Experts of a small language model.
Size: 8 layers, width 256, 44M parameters.
Experts: 64 experts in each of 8 layers, a softmax router.
Training: a variant of SOAP for the experts, 351M tokens, 5876 steps.
Below are experts of layer 3 (counted from 0) of a mixture-of-experts language model. Rows are named router (the router's row for the expert), gate (a neuron's input weights, with its number), up (a neuron's input weights, with its number) and show model dimensions 0-255. Each number is 500 + 40 x the weight over its row's rms, rounded and kept within 0 to 999. Numbers have three digits each.
Before each expert's rows: a language model's description of what the expert responds to. This comes from a sample of Wikipedia text that the model never trained on.

# expert 5
It responds to: Mid-word name fragments. Word pieces inside proper names and long words, often after "The" or a name start, such as The-mes, Brah-m-achari, Al-enia.
router:485439534463493565473515529466446464491514510547518510449460514453564521534513477551523495510489587445496483442474500539526468478496419500513551434513479519468546514454519515469522488577475500494478466506588568489501522473555552488436558417460516515434465425530511458514456511517525517544540431515401522512492540558511488478493456483479405489504587524539464534487507469536483520410491557384588522514463490570429484458540575522502461516461484517496522365529469456547524466528499528477482455438478460525521503491472516427491463507459479499562469515514530465543495509506462510506478543399446544560483530475576502435562520481508454509476508481518496514537516464470539577451509458484496558475520520546470470509580518530430519466481538515529502521538508530470422570547486529
gate1:506471498547397486550450547486545452577462526498524497485478467474458507469537525510470500473499522522477544453467422489436534526526474537445514525567552508556503475482526503476492417517453506509495523453469481429524456490488554489574463515507439553512479426502491469504545473504583463472450479524466489514563492434438497401539511530487520434477474482553472527517559561435488493421483449580490496490569493461547479481526454499541457526523531492583449466505568518474527473492473505482486535596536491431528454519517517515547531476498460509474434424499546470482524517490563530482526537414462456480469499509504491510479536602521535508524513573474523551543480536543540417522445402481545533501441487492498526567431549492573441577489464489563497504417511481495479493578479521
up1:548504476580486497440473460516453487475498579478470469504496506506483441506523474454576509420558522476500530566532516528496415500523531472542545466502508497565501432565420473549453496507534535508535514463605456489470529490526448504452496507542429552434548579441511501515504550530502521449555497496517539443522476492482457452513564584442477529536500545474544573509483502531499574478456495424461478491590502539470577530522480544485513479456576402483555527538507452499538546442512511468580533492419539474455477529462486484498525554567486488485510557547458565572530539511502459490512483508504496531501449446499452478474474418483483519485454488601487498507484515486488501506571491530505543490512489472462538460546531529559532531478509459463476411555486492425587440473512513
gate2:515550501516426547486558560542500426554467478481480458486495461469493458480550493507511502545507512479515484467453487492500522464530530507505486489492563527431540491499540481485479483502447539461503488516499561474498494533466546448557473571477504461519512461519473476540525526495520522447511513542528437546486484461496528543500425466497540488488501469515535527426411447462601447599488564455477517516521441499506534515510487544494629415379467424536517582511442531509493528472468517549552540555516549484436502489503577447514536454539539411440538480488539411514436527438491507482513422483505566526506477514464614471494496471565459482517582465526451509575543444556479530533490522517572503512514548470474449488462523452521514501466525551442462497528495517541513499547551544
up2:492526483431409517563498536490570565461502541469537470557444509567494500465419450459525429502461524500464504496469467467503482531516447476533451558512479549461545468450474465512544520460495529536426499478470458502520436509489525513424441486474523522516548540465501418532486478440528434504464526446429464492537471509518516440490481487512560481562514572549470569471454477488439556515559440514503494558552452520490526486547498457480504533415478550472509434491591531530582559512465511428527486498491419523493525497487478520477474537481460501513502490489510542484443482451539510546558515525520488480497546426553504452501508413476513511632418536551475547462498467480533477502514600529531492557519445488463526455546461540494559573561488572506489458497502436461513507468547503
gate3:511487455602493492489545450488558528536478520544465412425514521521515490484501495507558553530578459501505434545450469438477464528526525470529487491547501468500535460565509472507509533550485507505465471483452466462505500504452524474537540550480502516456488511547491531514420500526499570487518543540556421508511473473571526552555573536511538482504469585487486494532498471484533530465517448535481478448552553460488522357518509512485504559426447413491548561509484511526463456552517517504473504472475533520506498552508411484468445528491491488483468535469458564420488521530515575471461470555601455530476520520500463593449466451512478546499566522520537457478504537488493484477499469540448529463415550472457460518494628521537577455521488511570474550484523569444478473453514540
up3:420530514513528567501415501520549543545513416451400519534527485467495524402545497421549469471543419505466517510489506501472521537491511470486537522524506532516468508487477508482467495512527518443574547537510532563497490505533506623486456471502503516548471556501481570549543577488442547547501531417465534488557520554474422489436517503473534498528473496504516589463495436517523474497509451547469523492534504465533545518537428538487514555457461480571555581446577569469524555472468547488496493537518511517465499583526551477446578451549493469454492499489455464533518519432530506496530423488431510411486521497447460507495493517480546500504523423491525526541620492499468488507497482484450493555475402540478509458521448485520530521485515462487481503461446505563540495539458464
gate4:471538470468483607521528461505488493527429471521489443482515606501510537519436560565492485548489451515390532523574506505579465526496451516459439465535429487508538518491491456502403481494500487411489544450444547467524515531515509485568522465482516463462540568540466502571482512509490571535512549486508447515599541526484479463422555443558468475514521507524428477539474504396501452442523475481448549449472469516511502517515450484592522520534507485546495567459511501494509540496490505475545520474477558537468366519536556521524473539453491464498513507485462542524537497512507532554488453464418431447498471473523472537490485493496539482494479502457570536441541560457439498510559549494545519491541535506556491564491526401537494516534494491528551512497519494494548447535449508
up4:531452518526519425536503510458435560515511548485513492534473472505525491438501466452476474503493536570512499429488573500567458476445500542472528534523505519399499579466495485522592473490515523479424497455515486525495505451454480542468520492553469508501483523401511467530470474376546482500501435433472553505513517416520490544508483555521523513539486462532476481444566490532534426514516422533503561493447499492504516503484548456536448526534538454538506389449537494494497525481484459554512523526544472469524570509495492498400460453581494537516510484505538511508633566435573541512521514519507555451479497515589474436555514553508576535493512541508479534481493480506518535514534513499540489506529448509483495509547421549439517467410558581538466518489497459548536531522538486
gate5:465505550582453528483495567497508482512454471514486508549491531543567463551487490489572557540464549554487437492436520471504562488541582516495475481581452471467494464497424458511439482489445509494463545476480430469499473512520480505499473493498498467452553471440455472517506430520533474547490472467446448482564462470433444527553532474490462469463522468502452508534517540557539467476406462530454510495538486500516594536579533561508532505533503565542511513571506500454476477514509521553588520511466550463509457481451546516450461500525515416459447469485491437515487430519507576587506536436479495418528502565481535562523499506464501537494526597547501530519457424438439401555484473551516528436534465499535462486464559487509539483494428437508498473511497432453522517542516492
up5:479474526541494554461487513554504365537494441562477431481527449463546516522538454522478526545456540557492475486433463516577482514514541465525462447533477464509533505528474519511476530502497441418479489440504499472496508538518462472503493473495476470517515455517472528513559486494510495524512429536434558519517514510522478514504522495430440499421539476524512441503486478639535534443417550487510427423501464548506553460569547540490517435529577467476536421461533507500494458547542544574570532468514525453476491485501533535463459457489500448503484481431521461483488493422510575536527455470471443532506495535499545486567486476484504550516561495481539506542440437456493418511465489532443550528574495461592485526418500486482501424544443532492510492526574566499482525515478434
gate6:540445495480516538489516618485549443457483462512431484547550513514452487521488504480493503471574554450512486544437505491496489474480517542515500505484524433505520465415498548530553509547474517445554445554518524529496483527483559486421507484503485544525466481599485518543558506456543572539501512499555441521561519488488547521429506545547549474473486410541471528510520445563526526542460529523512358536566471520502475458460433442498521449425431469458566560490496448566513417522470522417494428511503491485492525495468443486613565473562493466451488494477445499490475500527529479465480449463502492446491501452531515565548476520524480513561474535515502445468510495536442481508493443559442554505478559455517494492500510458558482564504513478539471459532523444508459455431500500
up6:496420479514468439499511522562555511476517504525520467536483453513503556493542466459501532430452551476545524450517553529507542531417496504541595451538469447470507543469541527504492479543484451554500477536495470478482509445505478516444483490501541497482443478541516451497473478549477480540424487451491461553512477522435457547507541508492490442432548498487500544443456493606503522571445520479501493576509536493462515453500569444504510482388410476465489504528468479576498459485558485425543495498566514484538533391446485536521556503421484464467508529449538470543491522511495443523459505465496542435488512508517500482550525537467428500480450491474445506496480509505432557599525455484531506529499563519423536442514473451512588528457558525512466416540536422448473539446557491
gate7:518534417587453496505426521466497481447496497465542473481492546514484520511548472415421494434442500450529490473473574460448528496526558469446516488506441520471513545520496437481484445471447512502514476549499449546478492493495519485550523532447539501447496508478476514517509521474486492422458504402510484498520529396422506509501527460499588479505474476553511555491407413487533479530516454474490564530478490504510530538478499484484504528517464461477423473545501533470423539503559541494489518589465509470419522449448462507489543484494451434482472420476527475540529555464517451498491464497474543516566489471452575536464557539538479449486489477532426459413535599480446493482548559511489569591530504457516539441454442548557466532470544488437490477514442461499499503494493571
up7:522460473462565558575515538469488511472458532473516559464455436537542424459452471539477497492478510487488440438388471461444495562481485478468430463509524528509473506491464475466471478518473469510559523387505529482483515458532452494491563488499471535481463516533482528481445460450460573505476522574498454574505542543542485523497525527463494521529568518510509466500463492554488509510573523465483463454455435502494485509533497459543435488398434554440528451532459519464594506542520423415524503484469493495444468493445558513552521535472545523486475495527504495506461438587506414530455496489506529498492500533579501495536516449463489548426542420497625494487561464458526491514516456484484500432494502599399457466498533537504481474547522545494537479509461523499440516511496460
gate8:508438495491494502502458500518543544563462525473498450490553491450554462478520473441467520404519473522526470458451528536456540575500553515490485504561508464469513532506508485467503545493451510466549459552442430503517488516457526486542479511531498444516581526560464432466537512497441511478478524458516448445552459433474427543524550474480594536502466473523530543546480490543522500491488471515460513516525506498542554477442487424508468604507477461486482548431588548458475523545436510567517550524510559458414482422500544481477476492475585471482522432481473466478497547496446473524538413457534445486461486522425520571425475486576557471534561433469498439516519482482441491481605437540514493509528469449502483492453518448429536476531454519507502504451508556503489414515496544
up8:500525479468417479500493503491540503469498526457536511499544388546430592454482591506445522453523458440522447521441485477455521531472502545460503455503434455553447510488537461509507599464469492475482539522581530526496499523497489466454440527524486500439504472496498453516468442465480488513487493434436461554509465542444506552490406453450507482559433578447496480457505538360434534546545447558524565486495428457535513490467591456541444518519520518561477504444488510436500467491519493460501511447477533452496527533511507521510487524490458502516451539516478521467498465526530501523503535419521484449491522522540439476412524591542536495482484507425525503431502458573493524506481416536519543504460519439477471462514434443523457521509513509440500464424483482508452519522484479

# expert 20
It responds to: Personal first names. First names and initials of people after commas, by, or and, such as David, John, Dave, Joshua, plus digits inside table dates.
router:482496594457526487544461549538454507543516475531541518462501472475481505502547495482459435513527525521590511555507464473450493503453441531441576545486541509572481529458534523517551520473476502472521477460542440458510518542567544549491460443480566458529499472445497467527514522524521463491558491499469553514461554479458492521534536524444490506512565505514541495441507504576455514486495511525456440483488528510474563477449525531419464516472567503446560465516550496498490531431524487528509438474488409548551581490469477535444516467428514500551537540541506516536431523503541478455467461555493563576486483465529423428537446493564478516527473437480489565497466483543557547427551480474463459463476538443491486481542509528384493478491452468410542517497517529458427439458516386
gate1:531484424565543546475485433530579510500460497468475498510488465480481544478487488508479555535524485489414523488540501489473477546543527549458529532516466471508461502496463438436466449462483441450454535485473557472546467526462528516565548459544537467484548539502454477490491504532517489433466535485569452433576497503484477522536468449480521469483523488563499539532450474439509510421542478462520581495512445473527458523518504498495549504534433466463490428458501445463458527600438530423500534558491549435541495414466482490551427533520447433452474518415542591489533497499525545510447548508475488447533468562444499520444520449506491515547544484487468517492542562507465464476504526555472537521459474547520536498484595432537551475478507527546422534547454602497565461485435486
up1:543492520567525495557516509553518510538492470536533501509499493483595486449522488453417505501474508489568548474548482484531548540488399489549536513527497445537444525475444501500573404492493510473475445468543535586530463471454551457467550469523475482470522524412479519523495511491503583570533545540564516542512478572493538568514494503494478484528552510545477445525453546441566435486490534488458475525520474469476458451499412509485526477520412521453510575419501512541458567494503524517572537482504545442477513478558526519506515524447475486416515537439527475490427472519496480463435439405466519525505537501482524522446460459516496538424558487389486483511510448546565556449505530539495547493451521543502506500505491530432568404509546525492463522538484522519550529511518457
gate2:567512482516477516539483504522504505454455483513471457530506531517431495510493530475460476498563476541478483472517441553443469556519530560482523530590450505555434415543459497457451510459513528491489518453491543495494491534464539432584513542508537524497540494537451460474491535517546511462477577497575529466513516522481443540543484476486538472488472519459487512524489469490523506505517408497408489482529449498518546455484535499481534534515456455512533513509459428508405467512456515556488511578537552456473469461449458556534436481553441480443461411465495580458569491497570512549569460453570424472482442506523516597415545471458524538503560493486494490533526547425411467582544521538536547493474566490503520484459551474538509544541541498561487409466474521492456505529549465
up2:507516496524416474552486509577516526557502489515450503525460452539496544539496471507531424485515476562461453513515539444468455499549507498457482546442533452633456526513466478574540567484522515489488501520521485505464532589518481564433424452467473427487504471471531457482518441450520506530465491519558499487518517514509454640503563449436462488503473503527493479500464540514552558481512537546494455490534589437510476552546505480430470582497497548431554514495566513451552490460510504521415494595475499496448540472450546552523500488500464537492520537485549450404533453515525494483525495515515510483489519530515536493475483471522465535541486477525534524455477477476546447456416490551453528473518469459476479554404534476426474486469495507536569482504436520482600495526473435
gate3:547547481531459433512498484502562489498447524436434452540522524543527518491493491537505491487528509497504534468549543506465406522529492561493520518513505559509459503477437432465455597442527511530471487479457484483542448507477517475525471525596471445492519524513433525498482427495518469490457499479505459424490461470508472503525483434499560484442440522542476575511465493472571457520518450555481557540549546490553489537462483477458529562502454466509492435475559511512495546557471546505553508570486560448433448498454493532487452472597503448443466450459574531468550543528557501566516565504489426480512497499433519533457553437511541537544468568471530514514513584468476418544478531569511553557457498462506567558516556433548519532496544507552449465484491514493583537540476451
up3:484523503513531497471508487423509551472512489566411531482492482497487466502589527556495538530541456487506496512459484484488494538562481538551445486492516466512535507436534418522484440570556527520507556481508501544520488534534461495547538505511543481498515443496489554504516463497514520523472501404470520524486531507564537497467587448530468542484489536520514542483520500488468480608523497442416456486467531458488460534460438496473558484532481523553494407454609477563468490442450512591536482448416493505555514469562417457534515474442527536510529482502550429553517476509491558508495476479562468566537428471447490522466537439529429520498487474463516455511525556439498591481471469582483530471575495443519506501548492464439571513451490492489463420478430436539539546531485530
gate4:558525395511511577548499506552558504456457438504487523519486501541447510483503512446545480470530462486461525463494465466429458493513571538437440521568465533520465517457491513409464534468442475504512497574455435508586474544481607448505433523586506506538543475502421449496512483478522538509467474478457459439535459483527476525517487413452547495439497512553463505543443516543528441519587509472450537489536472437547497518547443443493489561505483527519510494485548531441477516484435574485559533565488526418495438504488473517559442516541516422482482440532521538529525480474573503478504457456463455467530495488462520535477569502494542540526481458476565514531557483471429460547488495581500537570518534506489539524570555438520515473479495540543477513490519567521536483520500462
up4:582416484537494570454441540446516494446488528473410501469499511503538480515501490546567460525534497529462485434519597504460446543460465546555502474475531547543509539544483456442442496521489472398460525493497466483534560539459531429475565456503473532552482497569479532446451495558551496477549474518553543487505466493592517489502497546504477562522484441548548495515486522477548526471572509554513518480530473568518510463536495520463543596575470515527516497574481493489489571504532470516472489510402499515522494577570544419477472411509515525513526446477455490523397537489454533510485479500490478438517517448566494482514466491486456510538526520541546479434465480480554529538515529508481563449443528549515517465501536514493516524487604421493549513473502447450519526570505563
gate5:555578446539416514483443504457504492521442535399494455485505522530455500482462613461522511525539473440462493407426449544543513501469510519500533493557527471485484462519464485509435466480487577503511513453477458481560491510476507496523509539536497528495563537517428446542532478489476517518448494485511496493562396455476504528502517453468570433495443486435448562515461487477514437507542459538439567558539510500562531550529521513512564550510471513545522524526561465494547529557414551512463534557546525504479471481417450487491510425573535448483433472499554512509512499539530541505537529500557400489511558511482491528449537457473559482480541507503548504505514473496463416552588528592544497498495458543523536507458475470537514541537551525549426470480469492487561503501496448
up5:491487559484560464518427461511460498459488489545510451518521506529458503604556502528449496507461506499596510497483469506545524475502501584488516455480517469476494513451545456495460448512438448481505500468512585572458570578453435500509507536519543528490561530479503418538414467502529566464509502499541431565519615563545599564490471552561453502551495470470483475553542622501477533502512459493457533497499511471472536443555547473481473506497457535524496494488560579440480489422526520443549510485476519540523479482531524454493556480489504514476509491566522569530503501517524539451514555548472506433522492517481513538451517514558500488459473507528513470495468534522505512472516576512516397470572512542598525486448515472518505456431525553499516417506453515478495553476552556
gate6:511544436539538542445530460569545561484453452390416463485532447511525490497532506518499473475492537531422501472423485595589532464530481495471469499489452515494512512570464407430443546477462541483484463530513441497548514495429504530557431483534464421483495525529444491578549475488548507520404489489526463519533439493492467562513524466504545493511468521508491582508476485451553414473587512551473508537539494508560528576460496480472480586528466521575431470545567497483524458538460525533501510531503561432478482446459520519541466547520512443502477470470533485538488568518559541512471505486424429424546485482504488483418517527491532513543487453531449464479521526460483471538465494535516495550453506488514515505457542499575474532523534484492445529511459488487527438512554477
up6:518560512533558551449579508540533517549519479512494509469448495506517529508554499481488603488500569556456533480498491527505486487457484504561461515469552526554450527473547500485435572516498397469517554514482383427483479502469478487471512514514515505564531533561477460503489527501480501422505451559463484483482494481532527469478560498469505490483508534553500537475481511489467488477542539496518441508518592482504565547525475538493496545490564517557503528492493587403440537493526482545562466479540541499529487457448501437438539467510615463483511485487573509539524557595516542495495445438484492496491432557431487431500497516500496458519567525477459481463457427552406489502509518461524544502460430525596471518538600540472577477524482440477477473505442499528552519524534459
gate7:532505442493531546463402532479537440488514509515465531520485512523439442479494515459543473457500488445467463489481533512394464512468508530508514532533476482470517502469508487452468511426459529539472439422476448478589493498491590566546383508513588528515462498576473551537482417482530533513446503502476430532541542472509478560534471443509475543452536542474434535468448462518524496466563477513432497513452552442518553599564448526473470561458514514526507532511512503538498406519473563472503523534643476504553429499448520561551507489484517482493483435483575496523549498480467424500507463487520524468517485486523502494489443499400459535544463468529463435483539502469471528524462531542460504535519537485505532459497527487463499521456486466532513590440534508486453482509539538
up7:543506534509550458501510508497558514491509543452463541513498482417512522512452497524475531481519516540576555447507487539564472483576422478509452529445448450500551511573465525576482506536605548483512464567477440573482454473533464454524600460459433541496555496519487525468504511509486484494499514488494503522465482515448495417490543488437551496489536474504556509464538555436546471532502428511499537479504479517506478555487515525611529518534502516507503482538528468532532485471544477529418501497458528465493544510461488511527478487500548475580524449479514466512499450406442536529497453499501440525512520592485462509486488413490487437466545489533579524479390490495498421473540507513529473473514490573436480497466508472517513429631476482546563389472515490460519467486420487
gate8:559530415542490483502485421488578524489452501501459466526507486508507485545450517510569472554519466456437509413516447474486506505524538583478456553530463529503485468572422448464456514511435500476436544507449468576572478475454508522514533552581496512520566497556423471494542483473525562500433555497536474454517443470474511543540482495478503502499435471482417528493537569455560450461498470507448567524509499446565487559574545508507538552541456495539475541492521524464452466565497523450499546541502488438506461494433485505515514457521452431410461461494525545479514509529541541578551486485477442490491460522474505526420548478477531572513481520466459452447528577489422459501495524539545523502418482477512526496488566457541518466509563494586453459469469535482488492446517519
up8:535499514550545506561478513541505453504495524457544552567489521490462526443395496565430439496494609516466532525439512489541547443518536473513629526536470477517525519474485505525543433551512479508518520482493563436513448497502431448558486527421488523479512518446501450478420461467486511464518511516529576503537565536548441519453535541424516480522523472540557538550471535542517548558576479456448428516570499507520551454475513431510511445484510614497506451514499425498507513545531502572460445501484485537544499545511530550510511507480469509505463455486539433498506431565529514506521524439508524570536551481491439548574471397501508425482543455517538509467474491505475504552492468498504471525521499503552486549547514463538516497513531480505508590512549511442564523506447488

# expert 63
It responds to: Line breaks in lists. Line breaks ending sports draw lists and section headings, plus table signs like +, −, ±%, country codes such as USA, FRA.
router:461461554492546460558537496465476512462555489465544528480479412424552476543506529512501492510504484543570482577469574585570489496469473541515459479426529482504456584468519573481522515518557525484475453512551526499539532474474476567459505438418495500476553509480515556528466449531484455514537451479490450520475491511543566532458565539451578520467493501558541475493506457513485410530497490451515491517446571468528489403405492546465494490555540455543541470480481555470438524488466430501524481442436529551504603503510478526533435466481483515530505591448504528525503483478432516455476462562578472549495516455535411496566494430500478487498508501535508516521531536531524426473547487492457507527491476538504463493497534548428494434542507507474524499476470488435556458527435442
gate1:545596452438488480468531464535508493448460432497495501465506532476522539551534496470504451532495518557501504471500496497501570503543517466436452480523466499484494455480465448513522473429467559510485454458444534471473535468494544483507491534559498433454531510490485437570521529436476456484454494423459419471519503486533465406501483442422491467509542468463423555555453509472494449463477585505473521521533552496509520528404533422543525502540525452555496532495484554493526510539487502562490505536523549454417494510390509541515524436590400475488507459444483496492535466501516484480502586461537457566536449494431512518478508508598504421547508510506458453470542529441510409514481552469578556481456494547522518522458506507509489580481543557471493466475458530510536459502533460
up1:530491521527480513484534503475502509521518510515571504523464461487521623482516496549452554543460450540503526499475452504514504456463455488465442484464392475500471514487456542556495540555521519414496510550480553518518569484519513521450451501514529457498520509459509469493499526450415494519510529463476473506484467452473526522515490498471478505547470434557485512471531495438537547461474574560516465519476498458460506558448452491563569501501445535505436605557542527498560505543474518514500502475498531500505491531552430461551538487480534496550522544509468431603414470452440567508505436479427460456506507553524539498528466520512571433516493534440640515407499513568501522457503448443484569503518441516503545424410471495489469521567502467528511488545450450542549473524487460
gate2:538526430535450503502478485507523475530454482480507398538476511553483531491454495550508505409488463512581571407493472456452523522532522494475552503540469545548431528481504471429555521418449513438473531490467473452498449558476586388521553569516487479352506532526429439499488486450451510552457494455561520539544501494518478540536505404574577492518481497458449557497432469422517541506492542568462522469529472501511533535522456461522515501465483512492441484463512502479503478527454554513520503565539542427493429539459523506512537490494515469402474512538558410468527540542552549502507469471482468488515473484483544505473534519537474468495498515499515493488516536465485484521529525523545506502507533447546474473545549435527502491538490522548416470503519581527563500546541507
up2:471450570476498560471519545573468433558499550487497457432489470563514510473540453463504552518471498448555498542465492601456477465452558489468540458476509567424523459507475503526484542546455416496503534441522514490467438553545412448540475522521516494412529433522508472532499489488433522470446508481441459480455467485517486531491461517519484470482495402450459500510486468525490519485438450555508639506502474493475444538502470463603552510436513555490486532470459548476499465469515458510542550576516470483544548447501530475590466572489528497466506519426534552510507558471516463513484533506506592497523513544486522509506534514463531454562454551437516444465505523495524549491505518517534456485507493552548525514474480469412557490456438534548470503479482478518538570509439568
gate3:539499457580481491444445442519570468512515480528538538575448531497507578499442483546497530498515484459471532480580430480461481457468528472493430504487506545477457483509517448475470449548425502454480506484470511500486557502455491505510424448542495501502470467497525469460542566469589551508454530403571534526569528419508503525492463512475510527504540438442485494561422482501496549514433546470440518525483511520531459529484569459450562536456383438520439452492462549475470513581509533471509590544511564487530500486549527471473498460531414497488457488570539511514501533488499536505512487505535519455503563550381473564518547554457563458513506447477547493478487509541406572455506463514521519459526549457500541481523525473487431452540497519552545509533493490523497491502508548
up3:537536458564462472454499553475467491480514564515470506475485450487453497543463528500459483520508431541419477489459536521478500570526492529514531457542527526473463543459492454517477557466503522494486560432485563426514475495589501485521403543474555513473501529444482508480474457539513527499550519458454514458501450507537436555499518472440461563526433546521514498491511489527462517468594505467472414482531542496480567547495608476449462510513440506512509444538486514478510446532475521510459459459489533465524457524526421451522511464465509496478517515527544458460481510483461445581552538538550579486511491568431407514562495536523483510509495511488588526535510417621525436496461438500563546504554499472486438531508533540527463459547498488440510492544441435532524384518472506
gate4:491515455561499531505443463461538500507494504555444523530506512539455560477492507488530507497436494480437502413487529443468489545537553496459464532541469532534489369514525445478458504453471476518511508464510478525526499578475519484547517493488523466514524561527460483411543499500521532481514548397529507429471457518504450502507494514456520515507496529473481474569519397496534518513507439539458528508606479548547518506525488399439447556585453538515474498451507529488431542524505574499467571626462472445458494442430497509476506503528504486454494410554472417476547571505513548514513483488524449510445494523514525492442530499531527569525556515508449488463465540439445557515508469521523471495526525407467506508505594491506516427503497550575530489477536476545516499561563506
up4:464510435520479443510539482517499488466487460558479521510520579489488484460538541478496447477511453532403513429534504520494524564527407527485473539536512471420472511509452488510465457449489549592578548502473522508439516515548518521512536422514480420485529505450498513462525520539507507481541487431506503526510506509510472399528497460518465459419556531431507485600469490554406547515547565503429490512553540528483504517510539433452502590618490465515461533455473465485460509493449492525428542498562526524544478520595565412488458452508551479553536470595532477504517546514466565488443481535477529522520506506475509493528508484541509539548550479522516524476511481417548485512525435415455525454456398490487496487504527528519464530543457492441542484502494522530514498488471466
gate5:484449530494477455604500509462493539483483520540530469504503575537551486488526547537496560517424550492520491466501533504520534459506514535529477447514436517498518463503468476500523465548433465540452526508442549569546447547472511496483521547557499373507546539431494538450504479443465542572500421546520578532584520497532497485516497502579554515556525446560520542478519509478462499531426490483473543533501452478526517531414427488588495498476485478532489460540453493499497441475549506592497498482501491522542483485530501483434440533606528484500494461455412467532542459487517493497472515515481435465469479523495508538462477516572502442522432559423455558453501443483530483530526535540589467420526482544541510502499515470544475508576551534602434449472520462513519499503542492
up5:567484462519583489512424511573475471515460435452409536539552533524523481495440588497492456506449492504461577449550508427517487482496498500535530480473617601478528490478425487511491473443505410517488519457443505559508478485532493453492423542475518557487484445543475481513517517505562525517493466489446548546567483447452498459532534511505518479447453467589470514531489549447457454526490489507525498548584539425518460475546485436469460484539388505461497493488437518452506456482432480465501450569526546447476540507535521422462513521470469500527478495476460508527481558530485557520566474520513519470511481485479544491442507427465495431510514529512515528470525457433499514520443476470446522487433486507500585514466456497487569512512509456562485411455539515508561562478528503
gate6:518528502493556522524477457487482459518509435480543588513559511500428467475475502447504516538546432458436508471562484499552507464611451543525448562460491537519484468461452468450501492486507511557505548531504408543544462493549554545452447532505524469577495471463479517455552512514491517535499496564522474504489511475449525511569453422475432496569462480511447493407472556410541494520469512461442540557499512498537526504513467458479516525502486458587526587533479469417524564483504595487562492528513520544486504492492464562440499462482520455554457452515567463529484448495507507479549447515475489521481445578525486489518474454472513506520551541502550554501530451501569423538476574589461527565489484526478564473532496488509450457505552474503531535551508579500472491588469533
up6:473516517512497480440481574546536489454474504571463566491500534529442530509505446554480520489440533488484418571524430482467470465483480568478491568555597520470487469452451549456476569448508473493578490521527518463454572529485460507459500465520520552500559552504468537447490521531541524510475522429512462494526483515506458490524472525514452447532499494507529536543481468479481492509497539507437539484514450547526452558497555488497523515498479498515461559466510481485493555526491519428556515470532453476500533481498501401415550485447524501505486499527461586509557545575483516460413483488430542478458478428534503444514572519495536623471564452505533432442576480486518594558535438544494477452497505418474556463551482440572464557463506505422469516517518536516462507526476539
gate7:538484469517522494516469533518531537482467504491474450467548510501457480488411493445532531510474480463447483488539479449440419482556499598496503508505431536541479455498542452555468499481454550467477461514483461563523377450502619560451512544526467549503503550581464524450532508471492538468470442621524469493522496517467542456555443479477519469462451488497497492555508542551590476551568497482470517587438451503526528514472505415571495444485497482554539482509457481449501515503528518478565474498445503554440454478493478420525478531520482448478486464494426466450499496392534549493527524498537517489551426508522530485537480489516525541512493570454592520457486526520486442524477556536424508489491562530554462525463565488531470463521584497545476494547504493455487478497499518
up7:495479488494489510556570548472481479531496557415459568536497526448447524471549456454503536506510531454449454481485429470492477495572451505464484520544500554478594519524536424487477415484452501481482563466534441478477472492398540530519461475499460554536425468479473509514568505529529463518527517527541511513435515467462472570518451509474485409523507478516494568438475527523494592540449440560473491498507452542521461485443477493452477518511469517465527436483456471512505528447573475475537463500450493514496469469522583578452477506522408484456467516552530508473448475484549535465487492482554483487505527498608468546485513515536584468480600530476459479527494453488529515451469531540409444561438514517443524557462482587499494492454518460509443498465499542479448572466461480
gate8:523531497527510494490505403486467552539440480460525472583576512502519504478539481488495544509473528504562533501486490439558539457456538531529519566576511460529414461594499480447501487444472575565480453399472487522459472491519483467526573525503498513456510511560437540522434582469473463569562462481534535525519474460477493512499536445559535512620501530513487532537479507454510546437529553535541511513531455551479535559534552443511478595452486494528452570541444456539539438532515508488490516497556513507515476501522440518531464429561491474490524480438456576498595505540515488552447530516471523525553432493495491535498499493522481501502527462478461511467548502548476491495551476463534430435491519513534448463510484520555492416490504543486459591565533561514537475434514496
up8:532477550508504399556497495473537509547493518497520479457499549557483496513413500497485503464425456482490509530520445549565519559447546520518535537507477531474521480541485519467467464533446551549441492527548531469503470494457474473527505570443536597473480459483483507501525449479453544447506488535588519461479472447461536478478567539561566500506467426476526438538554444524498555581466514467494485508552497528498433452459461449498493461447479447527524452537491494540504374529546490557467549554515522468447527483583512523511522528505479501426463503435488448404557535471525533558479442498517493492526497459479588529517498522459566513476557563493449460460461563534520537506586522468486465515482473478538445472538554567496490460484465551534491540462495546514512509370469477